python train.py --routed_scale=1.0 --balance_loss=0.000703 --norm_eps=1e-05 --rope_theta=500000.0 --init_std_o=0.0 --optimizer="muon_variant" --max_seq_len=1024
Below are experts of layer 13 (counted from 0) of a mixture-of-experts language model. Rows are named router (the router's row for the expert), gate (a neuron's input weights, with its number), up (a neuron's input weights, with its number), down (a neuron's output weights, with its number) and show model dimensions 0-127. Each number is 128 + 32 x the weight over its row's rms, rounded and kept within 0 to 255.
After each expert's rows: a language model's description of what the expert responds to. This comes from a sample of Wikipedia text that the model never trained on.

# expert 28
router [112 105 155  69 175 104 185 132 127 138 116  67 115 109 140 144 188 116 149 176 165 134 114 103 102 126 124 104 124  92 203 127 107 131 104  96 146 138 114 137  88 145 156 135 152 160 139 102 161 105 117 172  76 197 112 128 180 128 195 100 122  63  88  78 139  51  89 159 107 133 107 167 120 119 107 150 110 114 136 146 152 148  90 113 199 153 139 109 148 147  95  82 138 175 127 217 173 151 144 146 109  76 136 139 120 106 155 141 143 131 109 102 113 172 150 109  96 102 132 152 140 145  89 127 219 119 106 167]
gate1 [135 114 157 111 139 194  55 147 137 116 110 143  90 122 139 121 122 114 153 159 176 140 105  80 139 155  78 150  72 146 168 106 126 126 123 144 144 112 100 128 126 146 209 122 118 127 188  70  81 155  60 141 148 128 124 111 181 188 110 169  73  99 101  99 131 144 115  90 101  76 104 116 144 120 130 152 160 107 137 110 135 120 124  77 155 166  88 129 143 105  96 102 172 120  75 104 122 129  82  78 182 103 125 155  96 122  96 125 150 155 150 173 204 123 128 169 117 177 132 117  61 101 109 211 151 150 133 168]
up1 [125 175 125 175 136 140  81  97  55 166  91 159 152 134 148  75 109 160 156 113 128 101 100 131 157  65 124 148 154 121 170 111  96 147 170 165 164 131 106 160  99 148  98 110 149 117 124 127  91 156 112 137 121  97 128 176 175  69 179 149  61  81 192 124 154 151  92  76 106  51 119 157 125 125 115 144 113 136 157 149  81 177 106 148 114 133 162 100 116 133 178 175 132 115 141 142 160 115 140  91 161  88 193 149  97 136 150 112 167 149 131 154  71 164 136 102 103 127  76  64 175 158 112  98  96 153 167 105]
down1 [120 163 147 141  86 123 115 112 196 143  86 135 133  75 150  77  86 115 154 119  46 109 149 123 120 135 113 144 166 139 146 115  90 120 145 199 137 160  99 106 132  91 132  94 103  86 159 130 123 115 130 193  45  81 138 139 150  77 175 151 161  84 144 127 167 101 130 149 113 157 131 130 103 129 136 148 144 109 206  89 115 137 133 140 162 104 137 153 150  76 107  79 168 186 170 131 116 105 191  69 123 109 144 137 131 198 139  98 182 151 127  99 142 176  94  91 108 156 114 128 123 133  94 118 126 185  60 149]
Description: Opening brackets and quotes after a name or title, mostly " (" before born, years or notes, plus ^{, [, and === headings.

# expert 52
router [108 115 146  86 151 192 171 154 137  96 158 144 105 153 139 129 148 159 193 169 196 126  75  71 124  71 121 141 120 133 177  76 101 136  86 152  65 145  94 151 169 154 131  95 182 131 187 114  73 124 156 129 107 173 108 100 198 165  78  89  95 129  81 100 155 127 134  94 130 118 153 182 138 113 129 161 129 122 160 120 157 143 117 169 134 127 135 119  81 176 204  40 120 106 154 113 110  80 162 123 119  84 145 128 105 124 146  98 110  83 106 112 129 143  93 169 103 127 115 118 141 157 122  99 143 134 115 174]
gate1 [102 152  91 127 161 135 156 155 165 121 118 154 102 150 174 158  97  74 154 166 144 163 137 110 130  62  92 145  73  89 170 133 154 101 139  79  74 134 120 125 162 122 132 139  71 148 103 172 177 118 136 103 124 148 129  96 118 117 102 122  74 144 121 108  95 147 133  93  33 127 165 132 156 131 147 194 101 140 118 222 145 105 125  97  97 120 114 122  90 160 135 122  95 136  74  97 120 125 112 126 126 151 173  80 148 131 178 102 154 176 122 125 169 170 154  53 196 167 167 163 131 158  64 128 127 132  89 121]
up1 [179  90  98 155 131  53 143  92 117 134 169 179 113  90 103 125  99 173 113 171  94  87  81 176 124 160 163 167  85 121 195 135 152 140 110  73 143 129 114 193 103 160  90 151 163 136  66 169  77 189 146 148 141 114 129 150 191 121 214 165 141  72 128  84 108 173 147  64 126 166 154 100 169 145  95 132 132 157 144 175 114 127 140 125 107  96 121 128 121 117 110 143 122 135 110  90 144 111 155  99 108 128 115 130 145 112 115 127 115 121  46 146 121 106 130  88 164 171 117  93  96 160 100 140 129 183 135 137]
down1 [119 160  86 144 149 101 120  88 109 141 159 158 112 137 141 146 159 137 179  98 132 120  50  58 156 122 132 147 150  84 136 152 117 104 131 137 119 102  48 122 183 164 136 189 181 116 107 171 164 113 175 133 146 180  68 124 150  90  96 103 158 113  94  50 138 124 122 161  68 124  93  79 120 153 137 148 155 187  94 130 134 103 169 156 119 113  86 171 119 167 140 155 163  88 105  98  92 139  97  95 170 164 136 143 134 145 121  48 130 119 140  96 154 137 126 131 149 182  80 133  77 159 110 163  88 109 151 154]
Description: Middle stem pieces of Latinate words before suffixes like -ation and -ate, such as rel, particip, collabor, ev-ol-ve, often in sports text.

# expert 25
router [185 126 124 111 179 150 147 137 113 140 153 153 124  91 111 118 121 128 141 173 195 136 136  86 145 135 112 100 113  73  97 110 122 202 149 136  65 167 150 121 127 136 139 103 163 137 190 139 113 131 131 162  94 186  69 102 106 127 174  90  70  61  80 113 109  96 118 164 124  95  90 128 154 100 138 165  93 127 186  79 165 120 187 132 141 138 130  98  98 132 153 130  80 114 182 176 111 100 212 161  88  90 104 112 129 119 149 150 105 117 108 110 140 140  43 147 162 157 151 128 162 141 143 152 148 189 137 104]
gate1 [130 106 154 124 159 170 138 105 152 153 134 120 171 128  83  79 152 125 174 125 141  72 150 152 163 126 134  97 123 136 111 193 102  88 194 145 121 109 183 109 102 112 102 195 114 201 100  59 108 143  57 111 121 110 172 165 140 134 109  97 125 173 149 167 189 154 116  96 116 104 155  83 146 132 144 129 130 161 140 172 148 150 115 127 122 129 155 160  89 134 102 155  87 176 125 131 131  92 133  98  83  77 109 121  63 106 162  82 151  68 148 146 188 116  58 134 100 111  71 163 134 127 135  94 102 157 142  80]
up1 [117  92 162 182 142 125  92 113 116  77 128 174  72 173 105 190 154 162 187  99 119 121 143 145 148 157 117 105 125 179  88 114 115 132 175 109 149 157 122 167  34 103 137 122  90  86  94  98 158 155 101 162 107  92  80  88 126 116  86 111 112 129 132 152 114 169 130 163  74  49 144 144 147 157 190 137 129  84 135 121 193 144  96 124 140 145 100 113 144 122  78 103 132 141 101 123 179 101  93  99 133 111 164 209 117 141 143 112 124 166 140 157 109 141  86  84 122 165 153 160 123 168 100 126 182 139 121  74]
down1 [110  58 114 118 135 156 119 169 146  70  85 153  61 127  92 121 152 114 163 139 164 114 153  91 121 110 147 135 152  77 161  51 135 108 197 117 128  56 147 177 124  95 131 133 128 161 123 104 144 145 100 134 151 120 137 135 134  90 119 120 145 205  62 161 183 164 125 111 124 135 130  86 172 132 139 118  86 168 127  96 152 189  66 172  90 124 104 123 154  65 185 105 189 164 131 144 137 173 153 150 147 175 133 159 123 130 132  69 133 132 103 145 120 175 107 102 157  73  93 116 101 139 134 104 157  87 114 145]
Description: Pieces containing st, th or nd inside words and ordinals, like misunderstandings, understandable, 1st, fourth, rest, Saint abbreviations.

# expert 19
router [131 126 160  71 172 122 120 184 156 114  95  82 100 197 163 109 147 172 140 130 165 109 104  99  83 126 174  95  82  99 133 182 126 118 143 114  80 197  73 125 134  70 147 114 149 149 156 137 137 102 134 141  99 161 129  62 137 112 118  76  80 131 154  83 117 116 166 131 125 170  53 127 146 153  94 122 126  98 109 110 143 199 179 129 139 150 159 125 142 122 100 106 142  85 119 160 124 134 147 186 106  95 112  84 102 119 231 123 135 105 147  85 121 167  89 112 165  79 107 170  99 168 124 101 132 144 118 150]
gate1 [ 91 137  90 149 137  89 113 141  71  84 141 162 132 175 157 148  74 134 127 130 155 121 127 169 132 118 145 155 110 136 111 124 102 167 132 148 119 116 120 151 124 105 174 101 120  46 125 160  99 120  78 111  79 161 106 116  47 136 145 129  94 131 159 174 169 168 129 180 103 142  91 141 158  97 153  96 154 143 197 146 150 147  96 201  72  68  85 121 146 126  92 116 116 155 106 161 115 107 103  86 162 154 159 204 135 120 130 109 147 128 123  73 122  93 105 144 133 209 105 207 136 156  98 125 162 170 111  91]
up1 [180 159 145 129 154  89 125 147  85  48 109 128  80 118  97 160 103 125 136 128 110 116 152  94 126 186 195  74 155 103  85 112 108  95 137 147 141 122 125 180  43 100 160 153 150 193 126 127 100 143 130 145  95  74 155 167 153 149 145 154 128  90 141 168 140 119 142  81 122 135 161 129 150 161 164  94 109 113 142 200 156 142  97 159 146 125 133 119 147 159  85 111 146 116 134  92 143 135 116 150 196 102  95 119 150 130 141 149 136 154 166 121 128 149  84 174  69 146  61 115  50  60 154 116  99 164 144 175]
down1 [133 147 124 133 170 110 111 135  86 106  91  91 145 116 117 142 127 127 147 177 106  85 112 106 144 181 121 152 102 157 138 143  93 139 119 176 139 147  86 136 177  72 121 185  99 134 119 178 122  22 135 125 150 161 122  86 120 128 203  97 189  75  91 108 151  93 159 127 166 154 148  63 185 132 140  92 166 117 109  97  93 125 137  92 108 133  93 168 177 152 163 148 148 127 130 100  81  98 111 101 170 138 142 116 109 207  79  79 103 161 129 147 157 147 112  73 155 132 190  93 151 136  91  98 160 139 148 119]
Description: Word-internal fragments after a short onset like b, g, p, cl, f, usually before -ing/-ed, such as totalling, faulting, overlooked, mysterious.

# expert 32
router [ 97 127 115 119 130 123 176 164 109 180 133 111 115 116 138 131 149 118 118 131 214  48 118 129  72  86 158 108  59 100 126 105 107 108 139 126  99 161 119 131 171 134 127 100 156 192 151 151  89  85 160 156  77 167  73 103 133 166 194 107  89 108 120 129 123  76 147 136  98 113 133 190 135 140 119 166  82 133 113 121 172 142  98 117 137 136 145 115 137 149 123 109 130 166  98 218 176 120 175 140 110 108  79 159 136 129 191 206 109 123  83  86 106 172  80 105 122 136 142 125 133 147 143  88 143 185  97 123]
gate1 [137 103  88  35 116 142 117 121 116  94 157 171 143 157 122 140 122 173 162 120 161 143 125 192 107 191  93 119 165 120 121 135 122  90 124 120 139 103 139 198 141 123 112 137 143 143 138 146 147 152 131 139 176 137 129 171  88 136 123 106 125 190  91 184 102 127  91 111 118  84 120 119 101 172 156 179  97 110  39 147 133 141 106  86  89 124  97 161 105 127 162 135 132  54 109 121 157  68 124 115 162 135  95 143 143 118 148 105  97 103  63 109 128  89 108 160 134 135 125 135 123  97  53 128 103 249 139 149]
up1 [ 80  72 137 150  68  93 135 113 141 140 141 109 126 139 124 148 108 173 169 151 141 163 160 167 100 113 141 131  72 123 134 172 105 153  92 132 169 155 105 136 124 128  91 165 194 159 102 119  80  86 165 156 138 105 161 133 215 168 159  99  91 129  98  88 140 156 148 116  61  91  87  83 154 122 181  93 116 120 181 101 116 144 158  91  93 142 129 137 123 147 135  95 131  75  84 147 161 217 125 121 203 118  74 173 111 126 157 187 111 106 129 125 111 136 117 172 112 133 148 107  73 125 109  95 145 178 137 109]
down1 [ 68 162  97 105 101 109  81 134  86 157 128 127 199 201 138  98 125  78 159 151  90 143 162 147  86 120 151 137 136 107 104 119 169 160 113 225 103  77 146 160 161 111 152 114 161 138 132 125  95 144 192 146 142 120  65  74 128 142 127 129  59 133 105 128 117 147 106 123 131 165 145 150 117 144 134 158 106 140 159  99  76  79  92 152 103 136 138 129 111 142  92 134 147  72 201  97  70  88 154 141 208  93 105 164 139 134 162 142 131 122 114 125  75 130 145 189 152 127 118 111  89  81  89 159 132 145 157 125]
Description: First letter or piece after a quote mark, line break or hyphen, as in Different, G-funk, Layered, plus somebody and childbirth.

# expert 21
router [118 113 152  93 132 134 191 168 172 148 101  91  77 136 155 105 170 108  94 131 167 108 125   6 122 107 172 130 121 161 155  76 129 179 145 117  95 131 149 114 181 142 155 148 117 136 173 155 111 134 184 168 147 133 102  79 110 127 133 122  99 136  88 121  62  90  87 133 160 155  61 181 122 173 140 130  48  98 147 116 141 143 100 120 169 127 116 109 132  71 146 122 151  90 185 112 125 114 137 148 131  89 150 139  98 103 169 143 105 159 139 137 118 165 112 145 113 149  81 134 138 102 125  98 156 171  67 199]
gate3 [ 90 188  89 102 140 145  83 162 193 184 138 142 160 166 125 137 138 106  81 171 110  93 111  76 136  75 119 146  85 121 116 197 110 169  72  82 142 121 132 110 128 198 142 136 156 101 211  75 155 117 225 163 163 165  86 126  93 177 178 146 108 125 140 140  87 152 111  87 168 126 158  67 109 147 102  80 116 129 105  93 160 119 144 132 146 123  73 108 107  80 164 121 117 120 110 146 124 154 103 136 144 115 116  75 170 138 153 153 103 124 114 157 121 123 166 150 142 118  89 131 127  94 103 143 111 164 105 132]
up3 [ 66 155 127  88 124 154  94 139  63 159 163 106 142  98  98 102 105 153  95 111 133  53 110 130 178 101 193 105  82 144  93 142 138 199 128 143 129  61 143 151  72 118 117 136 181 135 113 112 107 146 122 136 121 114 111 136 167 147 133 136 156 185 116 136 142 177 143 149 150 106 110 119  50  65 202 106 185 139 132 136 141 158  52 147 107 118 194  70 129 135 112 162 158 125 135 109 123 173 113 126 140 132  97 148  92 158 128 117 134  88 152 143  79 182 139 106 108 167 139 107 179  74 167 126 126 115  96 110]
down3 [126 135  96 152 130 128 158 103 118  90  96 157 131  66 151 135 102 161  71 128 147 129 184 156 137 106 104 175 100  89 143 117 162 147  72 100 144  81 134  85 115 119 126 123  47  93 102 160 140 110 145  79 139 100 108 100 122 135 141 102 133 125 142 194 139  72 117 144 158 131 110 143 111 134 170 154 161  76 145 162 118  95 175 155 180 119 141 108 204 204 115 137 105 149  99 131 125 138 162 134 147  91 139 159 172 151 150 180  98  77 111  79 110  40 132 142  77 128 136 165 175 145 198 129 130 149  65 150]
Description: Shipwreck and naval list text (foundered with, refloated the, ship, Navy, aircraft), plus pipes, semicolons and line breaks in tables.

# expert 42
router [147 119 160 108 142  87 125 124 147 153 145 100 117 125 171 145 133 143 121 143 110 112 129 104  91 135 131  62 159  82 153 116 132 147 215 154  99 165 130 137 162 130 136  96 129  99 129 121 129 106 139 222 155 134  74  88 169  98 146 106 129  69 114 123 122 131 121 132 130 130 156 166 144 113 176 117  78  97 140 151 139 204 152 173 142 174 132 106 112 110 108  64 140  64 141 143 180  92 133  84 138 115  72 104  84 112 116 212 130  77  96  97  36 155  87 136 111  86 134 165 110 111 119 131 179 105 172 168]
gate1 [189 137 141  55 138 130 149 137 158 161 171 179 140 104 150 127 159 100  88 151 130 126 127 123 135  68  77 157  78 139 133 109 131 112  86 128 139  44 184 145 101 111  68 110 127  97 157  82 195  86 142 150 159 181 128  91  84 133 139 167 161 107 129  65 107  99 116 173 119 153 170 130 161 134 131 174 128 139  77 129 136 113 134  86 150 139 150 154 154  98  41  93 157 162 166 115 125 105  57 140 144 150 134 113 173 140 130 146  90 141 114 104 158 131 115 165 105  78 122 101 105 129  76 144  98 186 113 166]
up1 [ 88 121 138  96 146 167  67  70  87 149  97  92  76 126 149 197 118 132 118 106  86 155 139 123 217 133 133  82  55 137 121 161 174 168 147 117 146  66  43 128 118 126  91 170 114 133 175 159 150 158 103 182 128 153 119 113 115 106 163 119  97  88 145  79 189 132 171 159 104 135 174 180 130 110 107 138 154 107 123  95 111 153 138 141 102 144 119 149 134 126 142  99 110 181 138 164 111 180 132 114 111 148 115 138  84 100 137 165 110 140 139  92 117  77 108 113  80 160 160 184  94 160 114 185 113 121 103  93]
down1 [115 102 142 152 228 140 111 146 139 181  61 134  98  88 125 187 188 149  73 126 106  95  99 148 161 144 111 117 157 139 154 134 166  82 145 124  87 122 108 128 152 148 101 110 109 102 118 137 151 124 135 189 115 181  80 150 113  96 131 143 127 118 140 123 124 155 159  75 164 124 156  59  77 143 119 148 139 110 120  95 114 182  89 140  76 137 154 101 163 126 128 167 183  92 113  35 141 145 170 152 142 112 117  64  89 129 123 133  95 128 151  88 169 189 104 203 136 142 118 123  91 124 120 115 108  93 167 148]
Description: Syllables such as a, as, la, Ma, Sa in Spanish, Portuguese and other foreign words and place names (Reserva, Gerais, Trás-os-Montes).

# expert 37
router [121 106 112 122 138 116 128 177 140 111 161 122 113  85 214 105 195 163 190 179 194  92 147  93 119 128 172 121 130 116 176  81 133 116  97 149  65 129  53 132 158 134 170 110 156 118 162 135 130  93 175 145 142 133 137 108 113 120 123 121 110 106 107  62 135 132  82 124 118 172 125 102 175 120 198 167  79 139  79 118 144 111 110 103 190 129 146 166 129  90 130  96 140  85 118 178 107  87 151 107 124 119 110 126  87 114 128 165 155 134 147 146 131 171  71 128 180  64  83 170 145 133 100 124 192 129 153 157]
gate1 [170 183 116  78 128 137 165 142 150  91 167 124 110 110 153  99 195  79 195 160 147 150 126 133 139 162  97 190 117  91 135 122 120 104 140 108  90 157 131 110  60 119 177 160 117 126 159 142 146 170 140 160 102 105 186 134 173  77 115 131  53 114  98 124 102 138 114 164 112  84 171 144 103 118 137 136 116 134 118 135  93 122 178 198 123 110  91 169 144 142 141 149 164 145 121 131 108  77 131 129 123 126  62  85 102 132  85 157 177 158 179 176  97  91 131 117 141 129 133 118  94 105  85 103  87  44 156 186]
up1 [149 148 173 134 186 218 109 114 115 127 181 117 162 113 103 131  87 133 155 124 119 167 187 181 136  88 125 145 118 200 120 151 158 142 113  92  60 108 120 118 104  89 197  99 100 146 115 187 120 114 116 128  88 111 118 148 136 106 107 127 100 127  55 126 110 103 154 111 176 129 149 160 116 154 138 185 156  37  67  98  89 114 117 152 177 153  89 148  95  84 169 135 140 144 115  98 135 121 110 187 155  85 137 177 127  88 120 130  99 155 106  99 146 146 164 117 119 110 147 176 154  67 131 105  93 126 118 108]
down1 [141 111  73 136  88 153 177  83  56 158  83 165 128 156 157 104  78 107 117 130  77 176  95  87 126 162  77 128 155  81 120 103 123 168 174 132 127 151 145  96 117 109 146 151 186  98 192 153 143 102 149 107 147 106 138 132 156 141  99  62  85 100  91  96 111 105 187  87 161 152 163 215 163 163 133 109 159 132 129 143 139 117 111 124  99 123 130 154  98 142 121  62 119 204 139 100 147 113 155 158 145 144 114 154 137 204 133 125 197 155 107 117 113  97  97  84  86 171 117  99 123 105 124 133 123 166 116 123]
Description: Semicolons, colons and pipes separating fields in infoboxes, lists and tables, like release dates by region, spouse lists, minor-planet rows.

# expert 17
router [154 120 133 149 137  74 126 194 160 149 134  79  85 125 181 146 120 119 155 134 120  86 125 128  77 100 146 123  61  71 184 157 141 192 121 187  54 152 174 150 115 126 135 139 162 160 139  94 123 114 139 114  89 140 110 131 161 137 117  77  84  93  50 117 145 111 123 101 181 128  61 124 143 125 206 169 114  93 171  69 150 103 113 100 178 136 133 190 137 163  89 123 135 108 111 156 141 106 150 147 130 105 136 174 111 104 145 134  98 130  66 153 104 182  99  83 147  94 102 152 151 126 110 126 122 158 156 149]
gate1 [148 127 144 138 145 123 106 137 118 138 154 153  67 145 184 123 125 145 128 146 123 147 118  69 130  59 147 124 111  87 146 170 109 166 112 205 148 140 206 112 134 165 124 101 168 122 116 129  53 151 190 136 101 173 148 105 175 144 149  88 121 185 112 151 157 103 150 126 159  65 115 182 107 129 117 141 156 154 119 120 100 147 110  92  93 146 123 110 119  83  55 123  82 125 130 117  60 158 174 140 183  90  92 120 102 124 115 139 171  40 157 106 131 140  70 145 139 101  84 121 112 105 127 114  86 106 182 160]
up1 [111 181  61 173 141 107  79 151 119 115 138 145 151 126 139 159 167 177 137 182 160 153 120 164 102 135 111 136 137 114 126 141 161  99 194 103 125 118 110 166 110 129 121  84 110 121 183 139 173 150 144 139 115 152 158 169 111 122 162 149  84 115  41  81 131 136 151  63 185 121 109 127 152 139 136  82 132 134 107 133 112 119  88 148 165 149 167 154 118 171 149  78 148  82  92  95 126 152  60  92  67 144 187 160 183 129 140  90  97 178 100 166  94 108 102 107 125  68 155 147 123 125 128  82 100  96 111  60]
down1 [ 93 105 138 201 125 152 177 126 120  92 124 110 130 137 141  89 159 135 117 115 130 137 154 130 168 108 124 120 128 155 154 105 123 108 152 118 183  97 168 141 146 123 105 144 123  56  79 116  90 137 108 197 101  11 146 150 117 130 121 149 126 110 132 147 132 132  74  86 124  90 137 108 151 121 135  93 102 149 134 136 151  78 174 190 123  79 152 132  97 135 207 106 108  79  98 173 133 178 144 162 168  61 104 127 107  89 138 110 149 132  92 105 136 118 206 116 158 158 101  89 171 163 171 149 191 130 113  80]
Description: Quantifiers, numbers and plural count nouns or endings, such as some, several, years, weeks, people, often in census and statistics text.